config.toml
n_layer = 11
d_model = 192
n_experts = 96
experts_per_token = 8
d_expert = 32
d_shared_expert = 64
activation = "swiglu"
moe_layers = [1, 2, 3, 4, 5, 6, 7, 8, 9, 10]
router_score = "softmax"
normalize_top_k = true
routed_scale = 1.0
balance_loss = 0.00252
balance_bias = false
router_bias = true
init_std_router = 0.0274
lr_router = 0.00107
n_head = 6
n_kv_head = 1
head_dim = 64
vocab_size = 8192
norm = "rmsnorm"
norm_place = "pre"
norm_eps = 1e-05
positions = "rope"
rope_base = 10000.0
rope_fraction = 1.0
qk_norm = true
attn_scale = 0.125
tie_embeddings = true
parallel_block = true
extras = ["capped logits"]
init = "uniform"
init_std_qkv = 0.0396
init_std_o = 0.00597
init_std_up = 0.0396
init_std_down = 0.00517
optimizer = "muon_variant"
lr = 0.0117
beta1 = 0.93
weight_decay = 0.036
lr_head = 0.00858
warmup_steps = 50
schedule = "wsd"
decay_fraction = 0.545
decay_shape = "linear"
final_lr_fraction = 0.0
batch_tokens = 65536
seq_len = 512
doc_mask = false
train_tokens = 286400000
steps = 4371
dataset = "wikipedia_en"
Below are experts of layer 7 (counted from 0) of a mixture-of-experts language model. Rows are named router (the router's row for the expert), gate (a neuron's input weights, with its number), up (a neuron's input weights, with its number), down (a neuron's output weights, with its number) and show model dimensions 128-191. Each number is 500 + 40 x the weight over its row's rms, rounded and kept within 0 to 999. Numbers have three digits each.
Before each expert's rows: "gets" lists some tokens that make up at least twice as much of what it gets as of all text. This comes from a sample of Wikipedia text that the model never trained on. Tokens count by the router's weight.

# expert 88
gets: "\n", "i", " m", "u", "am", "oc"
router:553479513435541529542449443513501476500539499516521461465549488552520523475459511446582524495495560459515486494454555511511537595525452533469428502499496466514462464458518447547499456510557455
gate0:485451458509509533450495480458514505434484461538523519439523524592478538589445451510542559479519572429461481462524530567491481510521493514486475444495516480533470544536544532438503552492496504
up0:484541473465573479580513496501548489482433464554515426493532556481473555487500469535519476485471445511539497463409512498447449617481504538475518432504506416530503508546462474537532540501508521
down0:478447520433516525509575483499456528515519462527454487535465456514548506511501495600489543530554469591483540516495464455526515499523418481480498413465524450521469542482488464516535474535574505
gate1:504532467501454501491516517558468506493467509450437529477521565529457532438477480517466514571519502489471463510456564433550483480495418411503560466582520499466494500543452436568443491536473556
up1:430525527467535570541462467485496487506389545505533616526534480492515512488415451558475521529528500498491526476535485424444555522427527497559511480489512522414438384465547452478528553485571490
down1:593554563502551524540496465466493571536518542539443586496505531535485444506536446492444589470501480524576493502526450548520534491514531477468530516476543474431511528455464531465522471534518548
gate2:532442476417538523470409478511462508481498531500440544495498529492617513514505569491498468444522532442498470491438483456482538480525508544510444504515517538554444599482474475507490523507463523
up2:469589519523517469495474515564544474518465491470558585488569527487621492549528470469536486486475516526483440518498470522518543499476446563460547565507479524566506505519468526441512499549505433
down2:515509560519490582514503513485456502532414481427537409544479475540576519527489503551465515477543490534542512585450467488481563525472508495495571552468570488475530544585451505463545494474501533
gate3:504518504469497459537550505523440530539450447434432500473476545511465462556460427540534468480552507513529423480533562467502480513416411466505543559522506430496475479481498535492506512557451504
up3:492488491464542459523488574436521516553532554564548485537451461498488578491507471514495436513507503529474513481475470416458461565471470527536466558531432509480505463510433443457484450562441481
down3:548529445496515483505479464434471440523516588492482425511518487447467465572518508450563506489456510492465498527474455497565536495491484493572375466504549525452469507474522474488481459543449444
gate4:569523486512477553475513531476559545529508523577532530515427470503469450500504552443531472495528560478531411625517543522508477529537455531469459596470507479520433498484502487532518401447485424
up4:492521519545492533458525482528466440529523481582502492559529485502534479453543543466506475474601444515544575500528483493552464425494412528474502522599568533462478514504449513542537543488485471
down4:589484477443408510470490500571472501564473458491568492520471480460557494497456442555472540558474527568491452475410528462533514536476525463546498523539495505547492519435564511472545463494509543
gate5:497492501501426520440459400479425489521479554433471554487550485489534572534474517457534429533454541466581506534479536449464482456446487522511480533561526437493494566462486457599453494470559449
up5:508437551504598508505438505530469485551511520496455506541497422461418547595514556504463503454523434489545521410519476507507531524393536513495409525466512491503522480467446515450512497506480534
down5:522471503489487475457485490462472487561580541543495445444536501575588518524504503494521494519497444523567574549515445480504473444465483491477521588483431513449489468500506552480480518496458572
gate6:477508493457456505497517499462475517539453519487501420519448564545545610485493472470508436544597579474440538481441495551469540450468433462435543530483507452468475539489533493552541525475472450
up6:480463442508452497527486494554465439559570457519497542504484449465511441539575473578473567495526466528499471511546448522514530492497528432432505464504547475529447415464523547493525518402495483
down6:499552479437499593476555435537472533492530481481458471504458430481472469536514479523546475523505544553481519459513502590592514532518549547519464490511415504548453514487517392567436557519503440
gate7:518516514531488458457587420557470455498512471442504497476468507555497495466450456489564565521461520501465447476508465464536505519514513473483527511424448552476440499513492512427481462497478550
up7:444401435423438496533528529479512500454598557528540464532482490429516507508489548503468421458540515473554473492463456514459418506549493531560519546472513528503478524413504514443479554481520526
down7:545443426463510479492461511523523537538504531524481482554534599515491494448481499510524467447475495505566465515458522479461499434516540553446460557447513510521492470493445456415460524442488524
gate8:520450543524422515497490493560522464457481508562512430491496491507508468441574522488546482476515575462466530536480540519481484470477545538526495477462473464472534419479573441483399525564528479
up8:532555502535509463504477449477521550482478543514487466415491508508566489432446527429441565583589446544555492518526498501572451466488439453491447531549539464515543494522427439546493474528565472
down8:510521529553483560440548432466453536525589502489560489478506489596488537501476478534478435469498485442528498501467442512592574489454511467462476488457397505568542528465474464503513454523479509
gate9:473478559552530533554435476460452468473502482468484508454499506511450516496479506528564571437491574512499487548549464485478566540514375597495462565491497494507507515473466525481456452497492460
up9:512579449455493505555519479510510498485607514421488526479518407567435558527435514446451494457440542577567484518522560585426474507529500488564547469443506504438570475547497546465451519509484566
down9:466528474445517514483485484469534471517506485444481496501505501500517428514500501512507501388491479537557521452469570499404473487541489488503558445477481489608541453513479474552554510419551458
gate10:513445496504444490567497457482582530542495465484497554545475528499455531447508507498464468516480507523588426494508535467567403506497575485506484525555555494458511523532510458553490552520459556
up10:475516497469541446585542536497478509479454567511381414490506514445499508526548472386448442576512489460444451486460503446548520509501508515495497535562505476524517453497511523543498481473554492
down10:559554439515401455491515428561496486451493496485501453449493476476486503513510483516458450526465494565436496477490497471508563539485498567490470499547551474519500490512510493460565504517498506
gate11:574431564481446545477544430466423440508440458491498509526536500532468560480477451523501468509491527476546464518550481454468508521468545502561545440501470499499461512517450443581473483487479494
up11:528443442503578529458560497460508493523528488449537500476528539484480477567502564488457494438555447522473446547512526491432487570506477575492530441477469565486543541624486537530485556516475401
down11:497495556427488554533600456456517517479512466466574452511464546452458489482504600466536551550481502504514437601491479475484509454509517476460468494508516499384463502576488394460568505538487527
gate12:482483534536487479507414495438497548536466524464520518507500548585493530487519479467536555469463463456542423453513455507441497448489509526510504500476512515469548488491503531487476455418483461
up12:390568511501513489550509492482474550513551536545516467468514518520528525512490490508517516549485528462496529518530548505507471535601500503490436494527471520470483454485443446543432515537577522
down12:473537497551497487440436402488463474536443520459546524534429509505479498456534523513469435471481499535552458503574485538440481494446565551444407498589479501551466583491493570501446539451472537
gate13:511385414505438434456435514549560477538433472512474494509536470468485538481509529452511543510539505449454473589465463533399484441470482559491528489471481500497444461516530460566512480536477500
up13:431527493552447429492381570511530484509483471467483477488524537504512439519512432458519511426474496468542503493580486501445493459460505551478531543519568441500570444507542473476548491557503521
down13:387500453534592468437483505501463485539569571407457450539528519504482535521510458531493493432481483526571514539436486541486488477472574526464494582476480489594482478531422494515548572536512511
gate14:508472562480526469449459453520600491579526514520474456472421508494546479517433526436548576477472529485500563519440520515515556550479457453551493475451500532435571460515523504462452482520516482
up14:559425481470527532537518563551487489469552400452507528524565493497546497440491468522528537511467492458532405493554508512507477453411530572416462510554495467551492511459452470492491463616487482
down14:520481418426520527524528450494482504468486455508464598488525509490457512530446457556468427572466534493536506530547497582429516496551538453512528455469531549503511502456536526482509478445489482
gate15:560436453559506479488486515495483535460562558525491521456528499484536584503460583508552421513505498491482496478559531567579538518467444533523440477409463454527562506474498557433537508539537443
up15:498611464504573503569475438493446598501543472476479503486491471538444509488524521499473525523515410502493473508543435503581522506474466469450439519580486412530425518467569419440516485542521436
down15:476522533541535430464490565433422473497504558574492494505441449549486501471560497519503562437477501504443478398545468452503503534520523522480556530591548536515497498556494505506578500498526451
gate16:427500512527525575475561459532450565510523470495489542449484530501517489515491540537524596443519577525494500474492551548538512573444510509564449474495478446436432467485482507546487432533495550
up16:544498464461565514541532605456521521525481537473508501547565503511560520480478482524509463486586511541491444476563534547581476548523526505499501573521397557464486474447555505524438543534472490
down16:514528500486488527571504536509454555502494580497545500524568484471476524543517507496538443472501467532535426492488544491521509430469541480468478530509504549456572524486475479502435566554472522
gate17:482474511493554426532444423499462544486475588493427521485522514468503534447486503487524528454584532497460498495534566515491522528517469492548452557461524455468505547477479484428440474475550549
up17:504507517541529511439475535486477544465450531491513453529544501446568430446468476474416453528451448484435508443566506487471504546505495465469469504504526433481599523469523460480504487520479603
down17:539508517494446530572481481480511474541506483492498483518563520529481531557413549441520477483562481549531542493427486546464497472501532489464439511542422488484454507481437428434583497477471524
gate18:581469534468476463513526504509495494507489562518478476476466509416512484556489489500482473473514484480479461501459447520490536564456551533494456476556505531490424496509546581511422561522466436
up18:477471475441553433530467463480593512506440516478495586540456546522524553588526437542446503531437593496419427578485503465519496514480463440503485538488495505436535538492534558453508550515497538
down18:502492440476584454496455452513496481519428453498496454463430459509519498525454486470571536527485507529465496509513495484499490476546488578526520527492525475410475488518514458439534499476488481
gate19:441456536510512488566494531493499466523530525488541433503505508472510510507550494445433446478527506442486548490511495480534398498505463518530538545496486511505592489493514487526404539486523566
up19:538470456480583462456417481532509490538531568542464506520443509471506552456482416482554539499473509479474538558470551501403486518504472517507542460517514552449428470506526498492535468552514518
down19:532495488527483510537489509469550444503500504495467485477482492540490509539521483404522497528476503500595529487498494527509477591584594494441515461449504476496500482516507488451490472464585492
gate20:501505502417505478544542427571506438499522539479526552479492489496539426472509547463434472485466508492596462413487502524516426463486490569482494494501528546479460505494410478487474485571485510
up20:500451463531559585498472439568419473482487517553499372495447510458474484463503445554521431480542463492464533530405464508513454493499539429448495548536496532533431472485463494558490474578485526
down20:523426468468510525496489522452618542509540445517529520449476448505576545503455496511569509506466482499531525467443524504463558517518572502484545511521468512538553494482456522497443504525524497
gate21:524468464504462476556474456516576415524545459543441521553534492490576490521455528440533510533441486466510537534469490533519453508500571486491554467512537498470550476484482423475502562535470494
up21:508514567541452557499509492473456462483492603480508479497473541466518535487513504508466482412494556493452460438444511450539558534553531449464593493498503506440500493460460478488551441478504516
down21:461422432570525527496495466479489496524544482555441553478494555458518522509466476549499540476448565504491541531505495450543491496496469396524499470451524568500618520515481529531495445460447440
gate22:469452511506465501481442533452503538488496531429465402454432442449468538540437544543528495503519498510508581546471479523540420529466504496439579540537424527493549504523506590542524493426475516
up22:500566505538402474355582505445472474498526559489567482503514473469465513485486478482493569504429467513431495541504530445492397490487545473543510529540475493455524528558473559528517482435466480
down22:491532527502549508493580550467560559501516446527469508465457429525474559476588465525481487495549464506567502496507552501504511510442439522479430524504521518450455484536457480546515498492546530
gate23:470509575454543439543495480495546447537559554515443543534573479465539469438461496513525548442528561472528509467484556435578492459491505525460507556515420501455498522477546501486449435487499501
up23:512505463528414540490535502525577401488503503573537433486493522507381509530456552483484520472400496480487472427545540516522521563508454518468584435484551446529496441508449514447548475477467464
down23:480500492500547500465545566472506494505594459517528513504501528531467503404487506454539497481495463493485546503529456580580599519421510446513572556553504518509500419520502564528488499491420488
gate24:475479495544486477476551479548535465487473535450497525577452497514489513570452552576493469463513496483556401517511462452447496525506494510494463526450556541487455464468507477487522518536517529
up24:443449509485520544442475490555535479464580532450466482496510545519495472514493530522517483492527471495531450507540462480510451553607506396487533543484559456491523560532516477559469555523456438
down24:504535493450509410517512492467486564448523568520532472472533497539463458581441582443465521560564477489493470437531531483538514502571540482462501517511415498454512542484604513467536462538504486
gate25:481497505544516539468488581497525440570511528509446458414519544510591455513578493434464548528468558418471557542475452513479478532500459488512497518584526502517585536514582512450514470483546550
up25:516475462527517484457476500500556595540489473590503523494570584501480525503494532516538505457490457455469489502460499515548478484486518506442524519449499534436457489523568502555473578571427456
down25:475455487464535474491441478477501529502568472477545486508608478463443515512553541431484454490482564447508504581482502477462541506519568477449519500491524501493525529494527502523508477495485467
gate26:441397403487561611506448510514470489515419492493479590497493458510486516539429499523451491507511521539417485476545486486508523504487466588483528533475527502505537436485553496491498524487527471
up26:472477513485409514506522457571524493536420503471509482509424407479487553502506515552493462440496515462473556469496528507550538483501450530512521528501546528534452500494494526502595557462453519
down26:586447521474412512524524566498579512549535488526497488555530493486495491472499480487544477443459523467578512508458551473504481539523538514458490426536461541503446506501439465500449564511421543
gate27:468509518488542452508472521484481459482522443535503451490498470414455477565452458537492598502561542478510497519511535537503543551452540515535512589538439509452511486454478494513567438599568524
up27:511519561526486459459611480583509461452531465553412478467495537537546473505609517564540465529490507534510455541529525510557561505566574520495473531497434465554466448517563553513503472504505507
down27:465497519475512502531523510539424507533517441482487569489423522499490520452557538541587501493503495476438510524485536444550545496477473565458635505471507490461539500452578477524549570558463505
gate28:459531504560549537464547501512561471501535530507491594482473500551443530473458455569449431479525469545523562498524571464526489512572415515493503565493478508450467512455457519547486397582462465
up28:525490434543496524521555456487472417563437458549505568424561530530502450499540566523544477446480506450473496462573500530483551518483577522485511451510466413536467464512471521470465518518486470
down28:440493482532424530399479429525457471462446618530536496521476546485517505520479569512447564521531555426491455556501468458525528518433539484484523430479498454519535545535547557458538438527534415
gate29:432492498502481452541450490469607519448505479537529453546513498520476530566462549491504511486501505513556509572446547507464551600452397450414472530499492478503537510468452436557452422493474489
up29:522477554541455483569459433501483442469480556550497446515544590465508473505494485490491569518437550526485557565577547423561506528460491420506531548519505519461524461569490538418467481554476514
down29:626508555482461491533531522586545536411510519501468512527510556466563511503522577433517511467474485515482525542505463465489507467510441383448485405477518501519549493556488529511456481437494453
gate30:552467524473517492547530471534473472515550489478463525385482445490504493478484534519535474493511535467551506485475575545517480512515449500519487571463497557535429455519496525494519445509498460
up30:546531478449535458527488553540543508476478479459543468501562513541570530542449436525585535561530432525539516542518470464479465413515455501503490479492525599496448473413549450467444491482504569
down30:547475463484496561432511509490480527480554572468420521484457509509472490523444535524518494487521512497554460536542574489534439495501524563532493422562459474425488572539555554522539494496517462
gate31:535445529513537462470408482534408540541469447522564608515528450511538509509507551451508442443476502501444461571491545497528424495459531533497512468473476490453548518549532544523482507480500447
up31:597517498499550488505479522479508515488539510497456499410511498454487459547504502522541527474522480455507523545494468480573527538521523553530471470465516527438426446444470460490608535419455504
down31:512491491424510504532479529536504498548451554522525432481516447568566426499539494467518483523556501523500434476529499540539588474514524485535604492477521517497521488493462473469450545450508501

# expert 10
gets: "am", "-", "in", "re", " United", "ar"
router:481454496465401493488488428515552511536502507470514527462476494481476517555573448548451531472522541580477503542469538481551548559504501458440467432517489459505449574497470515583462491497466466
gate0:489467458528523492544433423450515588439475513524484487502498478449537473506511537510481488420483500512546483539525502547522494485544517526455496515436456473532523512472513533522475486403497475
up0:549516539504531553493493489457574466450538455457566536459489465538516500495540582536537527521449493451553519464556522541542510536518517548542512517477483466491555476514404522430469464488473469
down0:585527469438519516495507516593552433463545539468526553496508479497456531494475568447519512472591514492492524441506493519532503423557490509518519535512542460479534475592594440511496461579574459
gate1:475448454526512452491502510515501502495494476475422528419486502515489559445542498585555511515483527448508492518514542530506490494502525468558453508498546494524446515510396519473554518466473444
up1:526449560464574518523447526517572466485530513564449439467499492444504525629485485531539505491553543515455495436398523490510484559473462504490466508492539542449452437485490442512447478489519493
down1:563475501517476511502507519488519492513463490470483527459466565539511460449517569539552491547454469482497482481467484505515452463561521517458525443573483461560533471475477452403518516541539534
gate2:509546501515487516524564496522452486472374473539507473413484505448490534494515505530542489526571574481538487491450491483481506504498482610519495491479501541504455509486399493448450545508421444
up2:489491504594529530524521577508489522510468502514520556499532502564524456533450437522524526503574503486420449475548529528499467455469443533533558531530507464444495495530610517470487482536552505
down2:490437479519529440441484536371486508508507486490531474481508486574494501461522450515492551519531510491548439529479544490483464525540475550513494479461585492520519484584563443487481503371483497
gate3:541455451501470475514547473598520491497486530553444494524471494518479471598446465553518466459539514442502454587466484539500542411486409531513478486469510514516540520492425551510440471460470518
up3:494462521550456472444465491453547469558499499454535521457490486458481465561490472529558569528465524518469459526552511506549504543478559496546464560478516496481511526500429450401499528558477467
down3:518518526527482522493530484542556571533460547524518471524446419482494561428537478533486575531509586436465513443527506518470501480527540451512464569556506509455471533533469445500479476447481494
gate4:481494503473537505531539516489588481544520514506518437447525494532507506599490512465501539557532551555525526579496523484472505554496501458529502510528498497409498524545576454504437452526496492
up4:433483474429526509513451451472467503589593568534470502509417532445451489516443548499445544507514453529515538487468493432496490454512505571598494503505445415390502548496506412491484556500502504
down4:468428505531516490474522494545545554523489490427546566504513524462474498495502512466502530540529539492531511524557443432506602575527472447487557481511516464465452490544526461501465486420565478
gate5:421448445548505446524409532551572536461535532470502514409534549497511538481498484550488492537468554437466485492506473496573520480511540516502548513485451491415512516542533532558481485480487461
up5:524501469439541472524522491509518514457489503486488516503488515588538477489499519380508547488518497455469537501457420489484496478487601492515526514522589540492514477424489469446557537483482442
down5:476480474475557483420511516500529476524522505500487448497578501538469522489538515423464479564502485537534527459559525488512499525466496574466555450540557480469448473433534503525463466495448469
gate6:461501488476414458513512536449535436531461494477508498468411514550516483541515479573487441466454533534511480415529519435520500472430489526496508475452496503482515420498435471443502458418460567
up6:443460506522403520545441460465480537520539386480503539522551549467564513479490506443477472482477481437520549549433537500519495469520599443533539514461488551527475481546538503439464501478514428
down6:506549546448475497530489515520514490512515483484455517538536539530509493460546514544489421518477482519547515490525447547415481481473456524479504451516500532492524445470472471487531550539462482
gate7:527514530508474501489428472485490537455449518528434494505498539444445517439485480438601577498524528498572539489383507479597486462491494421549427477539477479512497495465483532558484495541431528
up7:534401548545563528420485576474586418508517470604463443513516560474465442551484517555519480462462477470546530568516448469518519442490508448434524527512499585478457516535572457527460461538437488
down7:548487570535546449558461505446547519450522560497568550474549486462476493476467482488411475481548541504567529538434441546586542470429522561556553525484528531445499442525510538456434507527425524
gate8:522433496445624533503472456514522481507484521442462426486429577394523487598364514483471513490579492514429485512567449419516511555494489500478453485494500494452480568429496508569463529524499457
up8:444467509495504560528500491508469401442410511455475393487479467471505523419526500473557504583525555446444475519586540518542494486456455475490523464514537456420427465537504515543520498504538488
down8:502466467474526498511462484444479491463492485559484503540556536436435531494461540490496524550505438496439573528511518497439531540521488446502476482499480467555505522476486473529440535454467532
gate9:432546495444430524483467461524506466474484556506483478490407556504516502547519480562430528447498482519523510488505498506532409505484456458494466483532484464480475443478529525564535485495516540
up9:459504458494479481468577476605483525493576454461475523482528488498507516481536512490480460431618472421504549476558453579542470452477489531523473499461472571541491480522434468480506465504511509
down9:520467590495500466469531487480465555539519547534467472509377454503517585504557535450515452402516537426545510440483479475544473521522537526474462532506472457544456489577457505541468513471507453
gate10:477458569558506511442497523414509483520488477519495579473485518493546479531541455501486468499532496561529454501438513458510541467454480438493497542517483515428479544508466502581519491489510428
up10:569489502497495545517576543523424502428595550535518535481433495542566553583478484451520478554480465468450463512517466504509505538579521494447504470478504530544550501544474484563447404497513480
down10:484537443535505507519559475496493505451510512495552427630503464501499508512474493475505560491452570510461559484488454512482480491522469599476517567494514472508514519552598465489497534549547540
gate11:469450419490520494460502530562486559388439512461486521524536510428474554535487507507494442521473510533426464530526474511505485480506486455461492463437448542487477458542477493562500456514499499
up11:530561530513459455503517490400483535455502465558569583517583478547515529452508505479530468430497520463523501483459483522514456466449523523513531540513492530549527490570490442474488449508523439
down11:534519559530459482502528487486469517505532500513504437448498497521503531520471484381543484504485486463494519507496514409467458524447533467455419520457477442532561514586455480470444481551492484
gate12:519529494517379510553527502474565484503529526531520459476468546541486519535534522498429510493496503539558512509481456491565433579498500437519523482464472574472493511476523532527508447530489446
up12:550543482475546459478468543460488552583504556525521463526463527489519561482499446509558517536436512505508545506498535582505493477517537485522431533581543490514505544553450465509411453471484434
down12:527445518458530521474459434488518503451502450544471468497435508531452492529506550464481562491520506459533506454462538537550510506513497444526501431467400571522509501526441520477446480449553548
gate13:487578488453457473537480415513535513541493499495564541480453483554520469518518540486571562504462461478502519523561489521483469500465521467515554521467479543456562487581515436478501531518504594
up13:548560474470463495507551465548465541481495488479500426493484537561485499504568428575501500482457525438450421452496465429443472453475479492498531494540449439550486530448502480478434479583550560
down13:504460573509453521500511492491505471420499470445519508545528472483508521485583507511503556533461428473480497461502460474535539535503475467438442433484503473559551547452534453479434457436595486
gate14:548428606552496486484472499505492442549473540453502528472504507510491428550499542500463593462532512489420471503510481467452500446512465441507517444529528578464478456434542563529519492456509500
up14:500541461453548475521478514525556520502388504504536488514484503529477521508439519445512510532472513481497508628564522487481526483490490540483531543435480498425500500546539423462566483520577514
down14:539538502484473536510515555511435425442400489525567507467493468481502497396434490602505479432411493475518444426526586504457469497453480447438537594481480520490522486465507507505538510509449475
gate15:500506480519458597493488534455548480491479499522484503455419505450484538503466495459517499464477511487526549564451501506571465497465519538526474494485536454452461526514529483568486501559572604
up15:470514501517534520431474587492510532492455536501479542531505475514547502474496487427465465535552459501390558523433517572492436500495522549512478493540468492451520423490577552560447550501474454
down15:476462460530488550520456460502462481506411477493479583454426549514517456492516538533589511473510489521544509496474491537484473518513487459567562438473481466530567481568541422524492541488518468
gate16:439498528453457450526526510469539486545538555496493518470354473471500552517513459499484448461530494505517471447475518550464455569398499563485489494462494436566407533474536520461538466496489499
up16:478464433552490478463475549505517555487450481468480486564458583551443528493488484446458493522524419486524525493470509462541560457496510436509500515454490500467587516507547488509527485513509469
down16:482522447521525600435458485478457524499543474478525552502511532502556459529637480549501492518579484486499475550597488469560512539474525446548515440467500460587458509463514511505440501532506457
gate17:441484553455523532534547483531529466546489489450563484554493444469506493487475493497523453493533537454484428542477556465476523529525475497466471604488467414485477488492543475522454515457478517
up17:440493423466501518460524546488440443452568447502468560508451517485554553497439478492454517550524469495553527503474510496483430514515462419582507498538545510499570474409431554489489456533510508
down17:517448455510496514451485498562536453525476520539532531511474419493521486455449511422502520514501475528514559556522517484555455504452469529487520536501511507497500548448436481517424469507464503
gate18:559519476515526500469519478504528519524499522521544514515456508422472542589561520460535527523536566499473476575471496479545521518541520499524542514415534457497493441522419474504480497549483548
up18:503487473433557425479509513447516474410489551475487533502502467462514515523516520441458536519455500475485508453482427521559527473500576531541526560584502502485550505523474548532423422495575478
down18:513532471532516564512545475534552515461494545494501563510505505481528540498482449534576476527463563487526536496508416504437470497515507504493534398637548513455471482437472418472485445462464531
gate19:468517452491495524553510496521589482512481468464538461427458545490483492452372551517500470455503459551449422459441506506519508534441480496446486463531438466538488510503465486493510454556482481
up19:517524410509463446478483464584572469509465501496570511543464496514462474513501532478499414486515506500555495513428456471569488442562478484532482514508486524473577493477464432512496491481517415
down19:583486438520531523496515504513548529503420525450471571532477483524514434560474524462467529528542504492531513469467516520501448461529510473462529524524554577516469448471498511535413496510477492
gate20:454435582458536533553460421523569495535409505471537533403519446499479529518510459543538574477517535528506428568475513490572515504482487454484493526543525480486471476496556506510467523393521435
up20:531454541505495457505508542495510465521509555568477531530466487545593520437514508521510522500469524473517540546531469392550590489489476475448524628503445414532520509547540479548488482516569470
down20:575527498414525462447520524465448513512486552532520595520533575540608536478529487550566479501497509513490564540514514507464518483559511527491492521577518536501527482400560431551564530548501436
gate21:534498528530520477505483437530480480448486517549510601425527518480584482487548479516499513434519549498471547504477475473501498565464503530543560472478476515495484514529457501519528496448524514
up21:451488496471532498519475513455415468494543469442458517476448444479546433426468540542436495510587534526511477493501550472511525517494517477549394535569495455478471511426445495493435442577531542
down21:551560485540447431525440501524525478575541554501546530507393476524473507439459530473460481532520526478512452431509492517493576490431492489502532505556455548523532535467480443483507539542510501
gate22:463511463504495529451530464555492481493466509433524440537493501460435532484501554574536462503520584529476545429483502451508530501599513470455524498487529501471486549610489500524446427482521517
up22:512467524449473525552487544430377510509512446522434548520478544440498484542553565532555474470572494462565496481498553462467600487472506443429475473452549466504491555463475526491469611497441476
down22:530430545484521487527430525501491467515418506487523502520505513455484450509524437470471532457476506536486553503436562498479441478480490464491572519473424419570547506544518501533497560517534488
gate23:485526465500495550545523481529513505467550533502519488520486570458453474593520500461443532494490552507510464583537498435564486503435531490512491459470546544401498533438557459493488561586552480
up23:558427457482497538472511485506505524508527529497509501446500535451558422417518526511507538540519506512475490468505478565535493538540442506510552450512560444489528546483532565561478535490510524
down23:490574519464509443496551483474522439502493465532516531539507490472495543506490465540508525550464547553462485471538522429432468479525433540527499577460463539473422520462560545484500503522495501
gate24:532526528493531551421500553481470426550482438406477531529483551479539500532511517485508511520564460507504449541489492504528464447497423494532512485508496540495492542534481416605558455559486484
up24:445542538529533486500452539542495468519475583502524491519459507525549512503467572538423503526497506474518522503482499535423528391459461501526524473485569546425515546576510471410516484500483491
down24:484459479460487470512522480449475545483595473556488553512440494508503498470547549461469460517439440522509474504473476497475581510409422546505432539499589507503569541503532548552483527543514515
gate25:501563485513433498444531522484526439478486469473448560446396484547498474477558514494510505466497566561582525558461495550513517467474475493447547481550446448487522464522535494500559472475603562
up25:513461494486519535463503431488440416560527509516515610513435512466505486481483523366432565486510469451534585505519429491474464506480555579493550533433447626504531503479524504517533479487516440
down25:532488464558501460472543465388511553488503517493564430541478473528522533525484460487516512515495543534501543470482516481570491515612528506542493442567454425471522525468416554483418467525498412
gate26:561476383519452467467538506518470509452461497474510474385494485513514562487475509498431494462440493602418500485490561503435603473517532525489438465511550545541490576534452479513512545496489477
up26:527472503485601520525490527573498536481438500464532504548461501507456510474494539488587593552503552424482507516446554483468527472515470478502451511504561490489488569541573427531547487470562457
down26:531572497490496529544577498510577544476490534477467426484470511526447533481488458501440474538514487497491466416531487507527539515506548445510531548468531484560445511540567508520432465427531482
gate27:533454508569498496442507444549505444501554448539503456546505443558510489530493500490470495453481548508578521502506470521498469476507523479498519453515533486449524482551544502520490512551394518
up27:474475518463510489546526528530506397497429519555484560510501546497465494493537461556434526500450400547514560441490462524460468472460522512500505431501471551590458499436510531431520510545547502
down27:509523510474556460521478450566588519465510495458482514570546451487457434527507464427429500485529544536569540516508562490488496503518581478458519513530579523525406497477500481548539474512477540
gate28:479471511543554459462504517508509445561552439500521563464493515545504527635510524511541418420530476516474467464412548524447494491549461434473534525477462503489498561489522497554435523477449498
up28:513532560549490455518511477472497496421462557460542474468494525512508487570437564530474464487476510436469455482617523514467481504479541534497546450480528480439495628561503468494548537501505508
down28:539458483481510491479467492512422523589585507560517478478518552540499386493556458474492524502530458490506531518462541431432481404521512424409514552563486446505499433487478457490497474563452492
gate29:520440516498584431502450538472536529571624555506489481485505489489423556522487537548510512512496572525455517471502491464519492515505433450476581526502504467466416551532526509478556481499514488
up29:474540522523563538485494459520502511479425528497548489514529481510510499444480483509523548486501405432447584474545420569545520467503555542566429562472530509484491495515543498398528443471490521
down29:548511468510563567525430517473489498563469534468544505463562570507539501423562403537531499496473450449482474513488454501535514508520546495557534427459530529515523512554485539452463455552490494
gate30:464512531531463447520540562509463485561504519496477512486509558430464517525523498480553449440549473472409467512529516476532565513496487550508539555428508570506433503579504437523519549453454507
up30:525560573450508548528502460499532557470474558459535483472599539482457472485548547489404516558516546492537483509523467499488510542522468466482492502574546476434495545548618523474464521526527485
down30:449591482494408538534476498500536561503451470508503502559527507503459531419606479518532511478461458496484451445461438518473522458428470502460541499460563541477495512505494465565496424465546545
gate31:492533502413465570454485437540524468496529513539471416553467502469490463416485526613479570549538567459530533453539569541540501526485478490479465449567468550495406491478512448487503460480489453
up31:514559560483456568499458444508475506457481537517565576497485470455481450435532531524435503457518558565502471574476516452492492539469491470539525506485491500453463494496521562508484511562376546
down31:469571547461506541528541517480482527476504489546473551443528490437484493491483534448471544495551476489523573561512494527515506496523468447495415475506475517471594515447479512557477527541471561